python train.py --num_hidden_layers=9 --hidden_size=256 --n_experts=256 --experts_per_token=8 --d_expert=32 --d_shared_expert=0 --hidden_act="swiglu" --moe_layers=[1, 3, 5, 7] --router_score="softmax" --normalize_top_k=false --routed_scale=7.87 --balance_loss=0.00804 --balance_bias=false --init_std_router=0.0192 --lr_router=0.000293 --num_attention_heads=4 --num_key_value_heads=4 --head_dim=64 --vocab_size=2048 --norm="rmsnorm" --norm_place="out" --norm_eps=1e-05 --positions="rope" --rope_theta=10000.0 --rope_fraction=0.5 --qk_norm=true --attn_scale=0.125 --tie_word_embeddings=false --parallel_block=false --init="uniform" --init_std_qkv=0.0402 --init_std_o=0.00947 --init_std_up=0.0402 --init_std_down=0.00947 --optimizer="muon" --learning_rate=0.00571 --lr_mult_o=4.0 --beta1=0.95 --lr_head=0.00872 --max_grad_norm=0.5 --warmup_steps=50 --schedule="wsd" --decay_fraction=1.0 --decay_shape="linear" --final_lr_fraction=0.02 --batch_tokens=[32768, 65536, 131072] --max_seq_len=512 --doc_mask=true --train_tokens=475900000 --max_steps=7136 --dataset="wikipedia_en"
Below are experts of layer 3 (counted from 0) of a mixture-of-experts language model. Rows are named router (the router's row for the expert), gate (a neuron's input weights, with its number), up (a neuron's input weights, with its number), down (a neuron's output weights, with its number) and show model dimensions 0-127. Each number is 500 + 25 x the weight over its row's rms, rounded and kept within 0 to 999. Numbers have three digits each.
Before each expert's rows: a language model's description of what the expert responds to. This comes from a sample of Wikipedia text that the model never trained on.

# expert 60
What it handles: Ad and mid-name syllables. Middle syllables like ad, ab, cent inside names and words, as in Ar-ad, Can-ad-ian, Per-cent-age, Ar-ab-ic.
router:491467481526541503543548504496520473472513494524536540506528512495512499484523463516491521516488516503506505478510478445470463537513517500457523517489479501446449477480504491530522446470536479474495537479506501493479502454514518496492510460503511476508552501478516493501492510535521532475523533509518482541473516472456523514533535514503495483484480515506515502484463502541542511524517
gate5:502558525502522502508502478479481553508469511527539545511520522448505500512487492516494521553528529501487507469492547488502489517510534461528502454524527493523502488529527481519556483515521518484521502531495496465495521520498462473525505519516525509472471536479475486498488544521553510476529516455541486482490486487498512572506467540531498520516504498482534518459530476522480481517529
up5:533477516469472476486511523485518511560473514542533502487489508535482497514509466488474488498522460507471466521520492490482479513501479525502570528484525443498506554494540532482492549488527500521509430520468506513482502500518458488503522503507495521475504506488487533544493495503523481457491501475517475523536496531534520522505475509479520527515492530491517489469539583529500522483488
down5:476520496514507518488531472459535479470524472491512551477497449468534505480507523541489494505461535513545487496522529507532515523475476465478500500558462502525489487524478489488538478490514506538487568479458502466523479503498493492483483507516497487482515491523510497490509493478503532490483507506519534532482540462508484484486515508491492569507519493504498540497506483478518509470461

# expert 32
What it handles: K, ch, Z letters and tables. Rare consonant pieces like K, Q, Z, W, ch, Sch in names or words (GK, scholar), plus pipes in sports tables.
router:473520530521519473513518523510457510532543461495500507485512474505530498539457554487514510506498517505532488509503523468486489487500470517526550515502493514488509508502549501503521476500508507536463539492478486483475512515517491502512557540495491507480489491462519530471480514503506535502478494483463537503479483556532501512488504513484459505467507516505487465501522477531490469474520
gate0:504552502504514485517516530489545482486527487524484534493496476496454486525534491536434486523446523487526494491466498531517525518509466560468511504505472512482476469498513536487502508497485502526468493489538499495498515480487520474537509526460518537513466499468499520575529475522503526522494516517509450547490484533546504499496504479511498505470479497486470501479501500476517475506466
up0:517523470528453532494484524514500501552493453472466520509472521529500501449487504518493525501498530510518475554524497480513507503513506450462500503494520506528539510493487473483520486501542546524479457478526508483503484514462479519463440491532489466511487502492486531432469474475485521493485491500530474484526474508460523483488488523522520502483545477528535498530522496573485469554507
down0:498525488485527522488501474466518486503507521479524520490524488520519489453453515510523501515502524496485506472543516513471518491519514492470478451467512515507526498546516488521472546526500526512482520500526521489519519477480484538513491505505536471517462509501489573508486481548521488487505458494511510499464484506477473481470505495536526481511465492481507477495535496507492483463480

# expert 24
What it handles: Plural suffixes. Plural and third-person endings s, es, ers, ies, ations on nouns and verbs, as in DLC-s, leg-s, Creep-ers.
router:513487510518481491524475509501474512525507511533517513481500502463496531503492484527493507487488516463529513461514534510492565506517470528470539531471473501492534500532530498506468514499457498576479483495504505516498454521487507496500504505488468539479547516479530506503519459480493493506519531536499500527464519486462521529513506482504508514566552515455541527488484508491485516475452
gate1:522467530497494501463496481483465501508460538481542523473480454505508502536544475495476486523506496537462504497530550459467510505481506509507506485525473468514472504507500486518448516503502545518501464455529516473484464530512474488503522506494466503494525534534517474448492539487533519490475447456493437506474487535486487490464462511513473476515500494520487493446511494536519492490530
up1:464455475486503466542486481484486513480487510530519498505483524525493488491516442482534490494513512503463515508503478517481489463445512494495494552509454523505486479519502473555563512485475484496500548487509489466489498448529561519467480464547462446526468515529462478496505466494495506514474537441526530480526485514502482493464491490475542461523507484502490496505501511502492505586456
down1:476490538492484505528527559488487469465507542456478501527498517458500472508519506476496498507487501488494471470477509499460497479525476559508496498479506494528473495512486518526508525447501500496492534536459497551541511541514488534452485491500488522505460457506490502508512515501525489522479454514504491467526497487502566489564542509515469496498520512575494523478490479495502507465541

# expert 37
What it handles: Lone spaces, first letters. Bare space tokens and single lowercase first letters that open words mid-sentence, such as f-ire, f-ederal, p-riesthood.
router:492547461491511516485520487500519520498483556484481505503533506520519492568532482530527516537495500526469528486485515524498474521501483511474482502525517534531499526458501506536473508503456505459563509509519553467515518500530557518502463486465521496505525486504477490500521486545482512478459520533516527499523522531495464507484527493488504517484504472488489484558491489401475486525489
gate0:485492491499520526461476515486489489513465569533509512500508514499533532514498495520492510515496448494468510518485503495490504497539505523525460536524464461473483501545499443525496514494482490513549450495496547483509530513449451491473478533485445523488499503521474512498476474457542492475531467515508515504467519501510472535510507502501514475493504536511474472481488525511517501504509
up0:515506488491492513513491510473491475532513461488535490497518544484502430486507471494500480479490483544488504506501478521515498528469505483541500516488501510539481501459472523487483485570528489473521476521498469523475483517490481535508513500531542492544501521468497487531497509554466474516534495510510501489464492497475502486480495482480496478527493519489516533554484518499499492498494
down0:537497523529536508481503533494486460502468487464553500469483514479509532525479467492495500520483508490550464517491501493504526487550535470512517523496468480510511477500512472511512499490509499501539488484532513443490450480507529488512526539488494475504480529520474493493500488475511474503507478506501475440478528475491477555523498505436508461487487511492521526491488492509502464499533

# expert 21
What it handles: First-name starts. First pieces of Spanish, Portuguese or Indian personal and place names, often in tables after a comma or pipe, such as Mar, Pat, Va.
router:500498511521474535437514500501493493480497476489548482530540518506497459465471470488491486522508451506506501504511522488514540509492498508560548537499525482498500514514469492496508485497495501511484518475464500493467482479514499505510527521476477546480491543502543461474527491494495505481485517513490460507518521541484493498475526472517516477477514449460489511546504507548460509507523
gate0:515491465478513540514508466491486516530510474506553482486528461506467491509502534475504474476495523501510432496468488512488497492496500476574463506500512508502469482507504506496531455453482485470490522483506507446471479518534510520457483539501485506493509497524529496537513503524467481444523515500493504494486479544515494531490518501484540543498512493547506492510482504507487500469497
up0:503491498499527561463510505501498524501504490490503463496530436490511517536510513504460489514503489506498500498475524529504502473501479503488450517486504493531497504511496500483531523523513503575490480491507511453460442501511448516521509521468481543500477483531510547509546462512514508511476484530504540478533522531477507516489508477475486520484514474500483497483547518542500500536541
down0:494503505471496505510489494493482451546477528502483506510499473433499518517449520516484522539513511495465517485515474530493491519473509547473445510485466550488481516493511542522473497528487495509492545484511527512507530511479470522496529483462467500528513533488529477477519532463515519509482461511444520488460534518462501524522525443469473454516506494498490538477499466536475467519507